python train.py --n_experts=192 --experts_per_token=6 --norm_eps=1e-06 --attn_scale=0.177 --tie_embeddings=false --beta2=0.99 --schedule="cos" --batch_tokens=65536
Below are experts of layer 3 (counted from 0) of a mixture-of-experts language model. Rows are named router (the router's row for the expert), up (a neuron's input weights, with its number), down (a neuron's output weights, with its number) and show model dimensions 0-159. Each number is 128 + 32 x the weight over its row's rms, rounded and kept within 0 to 255. Numbers have three digits each.
After each expert's rows: "comes after" lists some tokens at least twice as common just before its tokens as in all text; "raises" lists some tokens whose logits its average output raises strongly, later layers aside. This comes from a sample of Wikipedia text that the model never trained on. Tokens count by the router's weight.

# expert 110
router:177091116099138122159149109092091107130159101168156102145124123101173110131113161135166146124195148148082187138151122079138181154068135134160140144137171077136140112099116097089125128138124141156101116096098137105141092092186104062103119073122159074197072192072198147131204128138094077126112178183107120126147162107122092154137162133110103122110107116171132077177104104139154085108092175136169097085130152154092152091095122067133138118158173111157121097152158170081148172078162135
up0:133136117152157125009162101121209167132148103151084113119115138118030130177108118163160075126150123108169140151151170118117102118123192099158144162138104137158149112092105148097104078121154132142169091175168203150111094140174094113173125086136133113113121104098155108148131096133088092096106090144070140084160068115113148091190137129123123097188125119129143140153163079106100096123069157087128122111102193087140175121137140176118110067139155122119155126126132130091127192116178151
down0:041158130117111177106131122118118183095103118164179125118113130113097120146119132151149150151130135139112156123227126116074127113113140121082125164145125093127162171111106135137079109122111102100151083185108031133175093205102114098176100096135049148114169160099102122145164104136150121048138126174207124151088177116162110117193149138140094131110141136153156130065156097137169122098068164162116169117135116129141132135130095083145081133119206119140128158159133163110151109110070114
up1:171139136090151144025192108119112115180162127162109153150178114168124084184144111143153133098109125082137146099120153114122149212077150108093168128110116166209168107116085103138156097142155088117169162056148103137145115096132094117123100173169155085126109118093085157142085129206087110152123137080132137187113098138124114094140105095147127158134102160106160104120103068136107089131151148113087164199103159146112189125086087089092125169113120129158135125085139176060119126105130136
down1:153132154132106100091128107105126148114130116090098113154149121128139131099115161180196101121115074129171182113140133189142124136090194131153134117128135107123174142127071117104096061134116126073177095105143146149074128124076144149080141058162139116077154070149118120167057117126226175131122124194159151123113137109138109168078180141177129078107181104165091172054087111156112135071125130195097107109155146103147112130142102107097162156184090143126158116102156110069150136143136151
comes after: " E", " C", " and", " pro", " of", " an"
raises: "re", "er", "per", "lin", "el", "line"

# expert 179
router:170102101114169089122108190115073132133161115116141126152140160123172107145127089106124140056159126157130166145128168119079141105086124155107095100155127126089134138104102161125087180100092088115112163148083112122167162084202118097170117111202130166156113158176101114155103117092146110132167171112050137164084109124116139101152094116137191119115186116137091149147135169146092142137124126145130138126128146171018148199111090154110081106128078089120200129112165098196140171113184128
up0:076087087163155092136165116174124205166103184144124109115162097113144165179151136063094097131143189130179087075146181108074165148161160145162138088097149133175101122145167132076113109170129128140122108148140117114119116124145126097183146122139098186096135109096118154112132117167113139150112109055137125103157095083201109169090123132091132168118169156117144151103099102137112106119197157155085125121133156117125162095177181144105149145203072088113132066156082162077156166129140084
down0:115170106165084192122127168109100143133111112117187102120091093102156055166106099091131192134145107116085169194104138078120156130139082160159112120129104131173134094096134144063115139133131124101140148164142125110184142151190125078108124183142120132120137055123119136122096166111092099159124123109105118143135149136185105072129120170117176136117142032145121140136134101120140178062124138164154088163128097116034118131147112113069114156186083160136077165135148194119183185131146128
up1:103166148109173154135094067079155159087109135107126102124186112106168182125119149182145104094140099098130187152161145137136098079094085075126136140070114154139150092105143138094138152178120071187166171151081167154219147105154142132167175135088084168106099135116134122173123115145183215134144103155129143092141157103142075204100088080070121124136141115097148131169146132155146129116157130081132162100139144127103168124131161155135133165141138157101114154074104094118169048173125122
down1:088122113138071153056127206141161099133206109140148110113146129123200113102157146083141091155116136090122172161117121132065124111115124135064134087175142127116121123114129110154059110093154144145162123109126142133112144116186119132108164111157164097200125175189182040142068140136152101128086164110124165150109162149150150130166123131146165101108124100162149076115129103104110097120135138099152126152154086053182069150139107100096162162121126128152115107176085127036138186114145158
comes after: " |", ":", "-", ",", "|", " the"
raises: "orn", "es.", "es", "\"", "re", "ant"

# expert 38
router:115163158150101147090071163147173102138106130091139171089104111179118090128168134211128135176148130129125127085130117194104165086105173151122114168107076072065112143194115178134127101115165107136180164146100078137144140126100155094131100071095116098157180132071159051134137100111125148157131117118116115121109157161109126071116149189053104111062126175098133158094182154182119144139136091111132118166126204120109159121124168134178156114091083176107166105143111099127111117109094130
up2:174108118117094117121116172072168146128110157144097148093057144167104141112182161134141121173137127171123124111063160108101113123086139116155149189164124166174132089083106084104116164141185064069174139151067123189089152158121156089130115122135106150100125075170141153122125181085158151162081184091120174184179125124164109169134073073154113127108182104122087077133108082116111105081111103133131128126123109132143122102151066112159124075118142133178164137126157110203110157079116117
down2:132113130105151137159126162106160095149139129160147184144104146131130119128117154161152103097162090099168211234081098128066093128115110134131098093164137137106178124091145116107098062131095124126117107162062138108152158126097105087116161120097089142075160165120093138141197112133116109117111141122148148064165152114107091134192140116089112149081199146128095145170134084122148113118139156138175128146107082065102174190142130091112109096148159188192179084149112169177135086103098090
up3:072164097108142163170141129130131132153126098145104149095080152197120112098088112127127109106134166139176159132096162082110161101051157142137116114175139178064198097140097093195134155084115112161125140096116126117118109142162143060091119122117101123111152171084198116166100143105141157165088068125086154163150161130162154135157074098156155192166119105159125092088094159136105099109138072138111120127144111163127117127155145159167081153173162057185115120163102088162114141123217114
down3:097133111125107160165122092141139175088156069134134116160142141150147079082160170122125129136139065173176168089136162101149172050099120143145139129112106082111179150131153061088117061119089115146174139106054144119158126082131132121095123123120089039114133136108122167136154087100061164123098140150169123119136134159135059126115200146095142167110144104105120176155128109125122112099109161120174107142119116091139120134150194175089106158139135070133156091147208112092139146178207134
comes after: " M", " T", " B", " W", " F", " H"
raises: "ous", "en", "oc", "ur", "ov"

# expert 57
router:097102137169174137184097192186141092152135124100188162084069136072132134155066148139127150126122097129133112175135074135093116079110127146160142189117142125101105128156161149121181100099156192182067146093077101089113105159131176109107115107155082105134160137103143106146130110160057104166103097197123054074116161199183092182142138117149110097101142079049138124144074153132156154135107114120131151153154136148145189138111149149103113117119158111083150147150141158095128142121102115
up1:102152052128106123096124123165112156107109075132143063135131220176097162132108105121158115127136133163213109115097132115076168179105151107112139146143121143102159151147173070122100135101152079101141127097091142103082131098121105205083174109113144151102141148154167145154165105164092075112168201118151151144111151097139189130085200138077099174117138129129160108127095151104120110166167082126109158127126138150158155113190120103138096134197117070125130095133106120123145100095063194
down1:064127104107088128127111069145109180124149111109089106158124185107119119157118088154183111077116106114130099118161125111112191145109123078179149139172133113148163152093089136106098112125084101100102140151107174187151152162144159103074167088190139145116106168182109195128138091145114099136168164144055182142161136106095139137118139143094117052182159087083129080201149036137113131148113135143118152104125152156084112130115129158146107072160141207126114151163112165112161123171116094
up2:034136118087069077115143057154132176129161125133118150143148155116091134138144080139119120045149078140157145129103105136154079110127161123156089131146086148091115150137162143130167124138162128121190119164118129177136190164073177232142108150107074174157121126133160158119147098169141130152151154167123132056160112124160146113098055161107115156098165079160103122145150135128152108136156139169073152100121140068160097118126092162121126170138107114132100097079060130152073081146131127
down2:165115098139131138124079145111184089143145085098094142109140075117160104135098105181197117128101099052129127138077138128089086111103151095148189126149154107154113166122134128151134118140072172170197150129125150100142091114192172170089095202114126088120201127095141096073152106112078139170111134138149094214156126100130159117162150163110115129137071150161159117134119157112075141138052136090192097126173161108155130116142152127106095130134124166175139140119126112059164109097068104
comes after: " D", " d", "D", " M", " 0", " of"
raises: "te", "our", "to", "field", "ari", "ar"

# expert 28
router:131110174111131143168194102162107124107103147113128165146179122105148099087102104118136126069173084120051131145097093161125168102134109177117113151136116077091157134079064130099101154121171067193057159100079199140156064078119129089160097168177141098162142075153086114201123087107130129096133183150150102134102153144091134104125114071188153138217086120107148169151131112100169111127092102101172144088161155135166147125119108135117154166115134150142123160142136145149148120096133131
up2:191096077088156103063123117170102136181140150156138116144087152135104134111180163139121156081148145079124161116102175129127133133160149086096090075098171102103088155131140159124118128110152096120096068147125155142125051133168113133167155145174100145173090129140101051164124126070149137095163171168058151100096087074121149140154147153091151163203146118129137149103133100097066154109144145160154111106099081183131101096130100137147164123190083148123113066134124115097122151161211137
down2:073129168124106148152134190095111139092146142145119096114151138149074110130132131133115115149158149146131133110120182121180154116133125096187157127131110159213092136157099104115163175058090094083121121088084126124105126180125085130098162163103150116082199138057201147089104147146184099153104082105127184097129175153151110153145176097103037163090146154098080166132118133198148113136145134093102071159122133083085154133149125124132075131130176140094148155141107129071148076161116109
up3:083105107087162131132149155147144190140070116117127163093177197159113139103138118121159180176121178155130141121141175102158126203087189157065119125078160092082118078111145100070115135136133091147150128150125149143142093096185100103167135156086140068183151077146151161186101161128153112133118100074182120111124141100118078148079154155163143103123089135089151086119108117139096120111151186149089104110138131143064127169100107087103188123127106116091071162179124186113134170146152101
down3:180177175154146168111109139170096115190096108131097132165100111133140114117112140103099150123105091121132147125101090116158135148118094106144058135121182126139135072135138090067131159165113074150153173065103172145120095146079083090123097096106138139191135113144087145062150097136148135082131095164174087103124167118119154153135092177133145060122080123153132185116099148100182165173135156101225117128159145042090151127079122186185086144108132162154089161166119145136152142137114138
comes after: "-", "\n", "|", "===", "==", " C"
raises: " than", "\".", " that", ")."

# expert 142
router:136155139104162160176153135108090173089110128117173104100149134179168099169097125147131112107116117126128180154135147083085141170097125145178136085127104093119121087087116098210124142152174182124149103156082194103094127071154120082163107171153066140117117125149098106198173096096180062111110134174104071102101159164117116107104109138124088119147162087160115100128086088125179087149146153152192134129136144164148116116119096146081065057124109078164143106170159138178149165132133178
up0:145099132101121101165196119147125163104103138128122137051123174112097156117141093111169141125087124067184131164104130161119108146107109117142124132093163163112154077135135115117118058083111040127095082134217137139166162114177123119120174156047121142156155064166172156139158141144108121082122072122083145191159204180078117145170123130161084138137152106088115097066153090155122061114106142090140133092143096098158134143123116155100139104160118187142148151126155129085109132122093139
down0:099127127148142160103135105122057144162106152119086138168142114089114080093125135120133152183109100108130152160107118126137080157118095149135105143135109110151127147168124108157076145199075119106145108158174119102139134174182105068079133126136176099112054166137147092140160195098139110086084086121142089078140129202097173153185096107154186137133108172081084099088126123150087113111115161156177182085147123140186210175155084158114143103131147101143108083185096110168131086118157109
up1:115178145116217140110164188146127122107135153140135072102141142100119113064074162110120093132093146129175145151152159112131139061152090073120158102137147145167100131172126136077133137121139091115194128139149109178095120096118180168130134103123134135116100109074133138141198180115126072144140104183119113171115112158145113087094079156105110050109112144114105150154124172046183093140141098128066167072109112156142109153116175142115133067131166095101104120110118190086194135160173126
down1:095109134169150118127097152155050117142140180158143094081133179116191120088143151118083192148121119133120198118121101156104158093161079117107177126182125132155122150151147145074088077103148131114147117140147110131118141134120119184145112084125125123139208216158139134119169123115080185158150121139126128148141109106065102116171092164152093091113165122201121116159107090134000135084123068066157137144113152115100115111135104090109117107116157135125142112071150117113173160124129111
comes after: "-", " a", " and", " \"", " (", " the"
raises: "us", "v", "is"

# expert 178
router:163138151145145113159097120162127152103119132093092086108155110156137128135163058183090118102153091107134174110187148109122103098074108164189114121113089076075151127179122150138111167145088152125104177127090161158143115129138157145105100118120171136116117158130124091114122079086124141136153131143078113107093086169079174144110053098136126121145204062150083110176096106147142137146120074105167074141166108159078195155130122167109081059151140163107167153129199105144085216142127135
up0:169189110105179132083103141192128076136121181121106125117103131102151094109146135097144111105126160128158092213094151106142164150155157138159186180125096084093098132139105128180146113106185188180136122116121141136100119140029124138131077117146118087090089143151112120164162118183145134126101089155058157107119146095127036079106149133112156164139120095130106075133145071142180143159187122132115122088155151141135151143059166137098099105070119171180118141119116178089107102124147149
down0:155138125124179129063109134126077059164106169137105107115154162107157108095092142087164140106138122119119102151210147051158141083194159170155138099156078077130104178112092077142107157147153131160127137145105162133115124127064090168179154097100136081102144185199106070140095101151131098131120126151128147135158115075141059154164117109116088150096141134158099164160166158189136197102131103128131200164150121119093100123116124138102134127107113142199130108125149075128112057117149118
up1:151138118147147160086145134106145143113061106141081115125092211170124141131133149169096076170121119141127177183114075126062097149174091111113150148137124174117134169070143146087167108141171122175085143162111136139104075116187144162115083146125130060177148085162191153115112138122088111153067135142158080119118099219155105189111146107158110094111115112137128081121122101060160155112155099126114179110077093188092129120088165064153135137139129149082131173098114109132099137142099140
down1:143108074135134072143107126102158100172114118191133142107070123147102130150093146163188075103137162129174098161099132128102124095110080172101086077195124149103187127087139161099145123097139171128162104097160083109118110122150158210082152126147054107197166144076168202156140123106092118154103080115069113128129134154127146105115169127102134126096054106166118105119158145123133132206142130192090167182142169103128134118127099104102121135165144093160126106123104115175183091105135154
comes after: " |", ",", ":", "|", "-", " of"
raises: "c", "f", "b", "l", ".", "ces"

# expert 87
router:085071166170143175136138098078158131108128110192181131146183122099096189106131095092171133064134093111122127114160128120104117141125126140133146151166149124159096145132083067104134106085135204124119134115144155085118104094144171098117145105127137129125137080166142140093144180123186130097154159095119108194093073095111172211134170128090131161139139178193080147142137185120114113046091130131121080114101089169097123096130110069124087063142134137155148118176200096113155104135117136
up0:109153066119125121128138132156166097107137105254139183090119147111095192131113112092149160114118148152102101140095110106075120129102112109097183123091167170083088149101123085143090106101188102084162192097145092148105147130135214172125131128197104179156114175173109116103123121129139119060163150142105158139120107073094128117144087148116140141203127109185124086122161146102106108140117154149093174058104071132166078128121091127092122091119109127099139137142176099126154135126114091
down0:078184124149126154151076152149154109151138108172170139127138145117152186179156176127119151168124072137173114139116075065114097113124058119106083131132122132114148097090151073123122109178109142123148130088135109130177153127132109154035104050137182099139122099094126131171063108124108077116181103132068151081201065178158097135134108123161142113126153196162071150153127128160179127087151115142083131101111172094123074142130118179112142175112130137135168142144119151123141144075154167
up1:106111137112138093091189095159144116106135089153110174133116120162090120175172119106161100088139130184150139125105199113138116117065080142144121172164112125112209162130168156170148123074100141134081128123121023109108126143102130131106128095125091064126112129102094153141109163150122120084196147149089162113152174104102173048129131127213098167149165178129152098130134137133112087115124101095139168178074116144107133110113159132099154119134151129193181133118187116168166065143142168
down1:080118142180111183102079165199104123104175116123110132160108114163149137104143120144166147115141077157134102117112203133179128060119165154114086112126104155103202113177117101090147131088127153130139120170123124198038128053125100172165152129144115100076155155113203137121094117116137154098147083118079098039080170084163154117112119071133154098118102126145115123132162164152157149133120070099099181109101169114121130099155139117118143140146158127091108132120133172080109180158104154
comes after: " in", " to", " of", " In", "In", " from"
raises: "ters", "akes", "ails", "es."

# expert 138
router:113068146167114134188136120138091134107168098164123135148128125106163097113109095092123085093167129112092159048130118121148144134067148173106099120128133133082113159089144160054157121089141149137066094111107142111157098116161151103216196117152128124116135176102096110143169125126129169060101130173139086085203104108146162101127125110155201094127116088086161109178091100150174106118108125158097161102164125177151132175086053122082168156125079139152121136173138124173129132086172103
up0:090116111138124121088056117117123063173118120171122214119121103117143119181061143158085097109144151187091077060099078075131070154164132177141170103117182065124129125062176142107119110122108133129129137135164126128138133163202151134122153097068103098143130139164114147155142170128097109135168125136143109114197067190135106109090127114154116104116142068148113101153092179160142100147147156120080133206108095102101098169157165113161139154142081130124076119109103158154133135124114167
down0:067081107047155130115111149072089222145112081169116143093201135178188164150148094069090142067123175078099078098105125099089136125167057143094092151108147171151166180134116116118077161151124139122087132144145122128083115119151076106158164117139168142154167157134129166142106083186129138114111150137139128143140126145112069152140140156107089124146158145141157145096168143111109081152097097121090119128175070115111132111125135072179127192105155089136160122138146162185140134127089151
up1:136103088075140119106173133128122095168116133091094134146110159111131128146156152101088072118091119075118119144103132159136191083132098170136111072101118203158093113077183166148149096072103102164133132148123151111170160150155142148154120073138118051134137148165113128115107098114122141134151145156150144172123139130082088165156133062132167101173128143096093088081160081160108091108170097120121099171090202161131060108153123166136217130117185121153133133142054165177179094103147093
down1:122127113173079107185152116118110152054147099146176111064135136134176153146133144127140127163131078123115130118097080125180167122090167141137151111097083091140111175179142073119072116117151160201117086104133121090063172106109103144101114112120164124111109111082120163106164115167159141090143133153208143126133160187094170106138201100084091166051137149153100188109109063146170159113109153108080128112118147122102148199183174112138120173098178135133105117152142104128099105125134167
comes after: "\n", "===", "==", " ==", "|", " ==="
raises: "\"", "un", "\".", "\","

# expert 101
router:086180148085097165118156143176084092100137157155091200163076116188181118150172197126166147093139102116092110150129094143110102111128115061107137182060108095089092110120144107069127102119193102179136072095144093154121164202134125117111112164117132140122151095152084145178120153104117160166172147089159134116100123116079095137115115146158177149105086080182173170122106086144165115108150153101101152123129184072156116124077128130102152149118075154113140113111167170077148143152111142
up0:140109162044117140077127125085138087136117143136089178129126156110152169178108139166103155173137115101118175109101125178084081112092119125132142143078098095071129098121096175122130102135144074155174133106164146126162140156136169135168157092099140070133131156134132125133122157129157086141109137157162110130132195116121135136080060132188182122103134127137127107158108110166149069106156115096077153106170138156139160141079155167118118105196117114154117154040069148123172174056051060
down0:183056100117136165095157201106146091146128167113120093162224094099051126128068116114117132141131115111150176137110087192105114140170141139124115094113110122113141101115112143172102153151130152134111102094146220123124130119081159064153149089097142078145109107092092135107157143123157147169079123111188185129146108100114132176092086132195125118132060165142131152127107184132200150118108150177154104090131160084095129122118137181110111118102122123086179136145141164117084083113124178
up1:177114099103188133117185102170128089138018166082099114157161135151131065110110156164099095136112126153091169121130155151062094127134098177146174061173143088099046094126180157113114137213166105124146171131120137154124130131130120128151094168145112141150151126133101152125137092165104184141158147136097142106148133114142126117179142122107139088126112159145093103000115130148128144148121155146112092109112118109137116121123165170173144149182213117154159144175151140129112138141162089
down1:113131123106158060118134141130095128145110107185150123035125136123145170178080098155090113141150107102187119129111171144154146133128169129086033093123129110170125150100100063183128154133079198127162157134161198134192125132140165152129184115120125155132103132118179084149121137118166111128105135152114138127118112106162100117082105096148122099152117151076103113131157163105121130075086115154140128110181137148181126110081052086183081058119148120137142163099116111170129151138095220
comes after: " of", " in", " to", " on", " at", " from"
raises: "att", "cle", "gen"

# expert 33
router:140106179191078117076078134145131127127152075110115146167140110083106120107087159130106135103139105106140117122131094165101102165147066122109128152108112105169121163191133180097143124114158128137083168157190061177093134074131145134112145135127134130139114171098126068081165133102089189096151126098173116102205128125140104105102146154194093171057099130164107131115117175185153139072115107137125105190087162165068188150132170109128190107151129116117156165088143123104193127087107119
up7:111143168152170080115087135156102113199115078113145191067104144152076140136146129142095095156131178159138151151089107195176098141098113155173185121121184076130137084096113170099078111089138126186112144111117145132094178156134136116109072117122143094124093075132077176119107108135118158125148197120137149158142100144094123168068111159091137185102139095077044174077135151135126059150120099065110112106150151154115158161152083125136122133047122168112132152128133141148114086115131136
down7:168121163181129114152114095086090135073103115141078146147089192161158123075221153099094091151119151122196119106127148122082148147112155195090166104149105099145195083150123100164131165113130088142160179137152120137066123129156141206148154187209127093085128091085141166152091117125145148107152152153120079084136103107075122148085085140095140132137099152117109167177122143148134137073129150164096124183139139117115155082094108119129092108123149180080122090163089116111106121070140120
up8:153102080119148092130093164124119082114102086123123138066085108142124083147135100160112126088151115124152179093145168169158100128122126148076223060110180106115161170195093159124144124122077109142186091147171181171143126141095196176191116134159121122169126190146135163182107122120158154140105113158067107133091094151202099159117113122149129110115128134138080120061119153136161133120193095156087140135138189197094149167117137150135158088134084108095143096105124122117145108127102093
down8:193110123149181127178087129102105118144104098115116047116113154143122121157106129089135125142112081112076124142124150124159159133159095153053149106162075113102132165108111173099078123215122074110166167126106094130073130062137159124114134138177136115172165142102109113167114126139070122155136113143139089162141075147180160160157106066109145130079122124117191103153144159108191148118122060146136100104145122097194132154127128159121155096099121134164129251181084102143117147134137132
comes after: " B", " b", " P", "B", " M", " p"
raises: "t", "-", "y", "s"

# expert 188
router:174140162124161154129116155121137158127102132061177119137138150110142142071114154140077133158114146121087110094151128127127140137119135177131103135121123154151126100090144163169088117081160137126129083110180089101117117159190155122152152153078137106104162103170072084152106145166157119152045147154189076050121115137129122105152070153093103075073190093108145142109140149127211135173141087099134231128091132073164111141174157081121097101109181112096162099167166108176123138120130160
up0:140128107083184132112105119128141146174077085126089146087161153163201193104204113087108091189103162115110123082155131126129112187057143131156156112097161077114127109121153081136109196127127135138121206163139115126127171164165082140190156116189121097125118101107146148203161126148075171155137077157109147084107186120116132164112079086144085091146112154125091111109144123098145144118148113086087142168104143128127147101156082081081137075154127120080131129126130134080093130137135074
down0:095079121128146172131146123127150115122160130153151163156152111124145081154153082127092123163082124086111153152095114093136085089105071158118100128148152196073115067195120118126113117202120174082172121138155082130176181162144095144128137093127135180172182098153129130059072098154078114148122172158161103161112156117138147096135156224112056100145181091153168126137111154080133092085115106094148090119140101129137134068119168161117153165124153099110097092136128076096121139169157170
up1:164099076091191121123142141124177098165047129086075088097160163146163157109150116107079120162115107144075151108150182113104135150133118126154133154122116124133145077135131125121121142129134137129153125081149108128116070150146159171205135097137106082118154176131193200133171147155107151143130135096137153143133172073053159095093157105107172095144189073135094094200157149130137121098158115058106177095123132091114105117099051158101157127163172112120112081123129129132151098164098061
down1:137104164135129100147131119110145119171114119022188158155156134111130091146156046128106120137085124147093160144136124128101150134075103181158093086134110118147094094172097170119176139122081137080127120141139103103132160155140089155182098149158122248168198122103111104084111132147086141138099136118128139128120143106110101088144151144135103127153141085104185072113131194113187153103094153128170141113117101144188120066120166061089173085093165103133099107166092120146129161182149121
comes after: "\n", " was", " and", " did", " had", " were"
raises: "e", "p", "qu", "b"

# expert 148
router:112082148116199122142075144082097116131142123128159173145092136144151131178137166130101148129156112105096191132126172091130138104116160152143103118143116141183163128134133185091107141152095130105145155103124091106096134141115071107113079147083163096120150135058147141102114093048148107096150140161181129095129116126136089133124162088104132073124140091172047144131132161154128183160119163105179169069110119187085166075123177132150086053104097114194071146139144110169205170093117125
up0:060134058143187123137151158133127086146137125089107063091128081129111117167108171104123071137129144092144161088090149164121090159137146056153142157116084181150131102117125080148135200156085115126093149102126113142139120113121104229171165104123151147109053128152143198126122183134115129152118181147122090095101151101122177138069126148133105101172079123117125066142101095139111119101129108122088098081195121078098153129095123168127115091149171202140096093104108138108176143159120105
down0:138051114135077136093084151125132130143141154078133061165084115123102155109168140081095138122070138098170102114090106143092182168166140110118122178132076112171082114158133129167142126159126154097046136143152117165130072104129117149141107036186110138114100153176197130112130130088122148193162130136134122135126140124165144165136060161089079167108108114133130099152139113111134167122160100075150180172127114115137179096112172147108168167164098141131069135120064156160157097193156106
up1:182108119129093140159205102143127134158137103119130157133078089173085177149152110097123114078084166120052078093101164177115079141128154085153123193071120154152154130178166084127138196164102164110134183091110105117131034123189187127141150084126099102158119111166114111137142135143105098193093163115120088113078154132126162169072127088117114159162146122156121108099109085153103173129136057127130192133160131167112093130096112133137110134155104116157131160122119175121110158162171157
down1:132128153148119169145103131083133156110169136077154135144054199153144125138128174124109201086087122120180090163197140100103166164180093120135194147109080179154122154134110119130171160125126118093113158141173125126089129130161118158112040087124160126123137148134135048150105096087143076140092084042181065073129084146145132165147125127133102101157076071127109133198126108183166128099114134118127115131088104148158083132126175083108125129119133169141093143146118140157177118143119107
comes after: " S", " of", "S", " G", " C", " K"
raises: ",", " with", "."

# expert 22
router:178092116040141179190110148072087154085176106108104116136108098102125126158163130147136148128168113130149155186113122071145161106130095133136136082160105119101126166124104111118194151120107140099112174103116110099145193128107102094146116186111160187094128102093088098098076117108198119190128172134158072116081176108145128115173123135138183106083105087138116108065112164161149109139165093187120098117117110068117131139164056140107113116080127134122132185153139136153123123207170145
up28:115094134128129136157124099153163157096130163130101155101090146126194104097170122148081088162127117168165172092129144114117135170052204137102104229114101163117167112130144133143145136166164151152129153176093131176112125106123144115115161106083128139139111116181181168139145169116111169086099081140134132121168108080164128138057211126151095098149196115051119146120127142193108123110150136097156130188104121152161156125129112135095153127181162099095076143099119056142117144143105055
down28:133169130132107106120101164134133159168097096113162109071132111163088100100113102080112074111089103135141131174189118101132109095057107143138081155132088157153181075164120175136145100161185102122169138098128145159156111142122128140172138150143096060144106124117182137202100093116122154123082052145164142125118107104084138193019149130123129141139159149167144201191149138155159129141083117126107103130143089134177102104130086125110131088168173098144100138161120104163170189171089114
up29:110100065128181124118104084099155171106125137102054160060114132169144107117109070104114173129130087101169097148106196109097135141108149141119133114098167169106136133129105144151150183161103118132128087149120206151098096141146112099172141145146147100143122135104116129130162025155128132142160083158124158160112078113152184152138098114129162149122145134077095106139090084101076139105185152118129111136095215091072180110149113151055078141073129118103062116157128165105110100111158073
down29:148157128100183163126147145101176159175127102099119202169137128130102075117070085129060131172065085119166077137096122110132120102114068119122176109185136142166087169127143107092119121114159156097157088143165136135090109114136109162180127068142117080147134039118096074110141137182122111069152042128147123119129182096183187128121062138142131161102118123133148102146093195113142179157181146178122101124127146129159152093138130127114089138184099153114097131165141139093120134162126147
comes after: " |", "\"", " /", " (", ",", "a"
raises: "Q", "The", "X", "pen"

# expert 17
router:110127092122154125155102148091075111070111073116190114182175068141091103185103123123182098060102167156088195149096150149118099160100075097144121096123076095205189108113169160191173182161113182130161096127141120094198136175102097161090147162112102127092149142095103112139117135127161107134087129159188137137089162156113105135115132159140097127132144076119163125124090112104161160112131097131105148125096172111123085176143101133112171138105119168147094184118118113174091102083149102
up2:147138082135156145158084141156119064107158138145152111141147140152109165081093106168135130120174121175117103125086064089109131110195145051139142124111103163163127136102076111094146165096104135181126104058157133161117129117095126157148153109104080159164120098142117136162076118155164087123111139090111158115129140097094139074075039200189125159162113108116098100134109128135093133100163126078080126110116129154085032205145121130129138142169119118123089123085094154134204106159084111
down2:128085134126137171125127121187131147103142103149141107180105147113096175115195138078153130157128115154141094110200141197057163095163109044118150109161119135128162088165153135140255145139144100142120078116133101117142125079049106121052084147162148129147108152164109135114148112169154103122187137140077118137079138058138129132128113135111037142133144112098090153126093177091128161105152121137115153082113109127147125130141168158138138099112099083160187104122140129149133177116102153
up3:148129155119128149145206155183084131154163152181080186088107116057137120103088124128103074107118081123101130091106114194134083131153110075181117137082160108154069125148132169126138146134185107135147134100123136191136141148149100149152077067128163139152134112105146109117147124138042123154179122136135150057169182129159134131160134113137102174116128084125110159156105091062156050135198133120098123141197140152099105161116068134105115141152072165123147116106122126090128189153129098
down3:109095143148103192143055115151120030104151169085188166179107144082189115153167149158110160092114148153078128114148135112118101149109154144141121146157167136113121114089137209143150191157133139093181144173140129165086168135140138095129128145126170119184171115101125158075111138077138094168140128106105121086106125117119131168108132084189061096116180107142117150165108116066182107154150093123144131157142080089144103154171098082062157128075095142125079100126092137111154092119147100
comes after: " |", " and", ",", "|", ".", "um"
raises: "iron", "i.", "ign"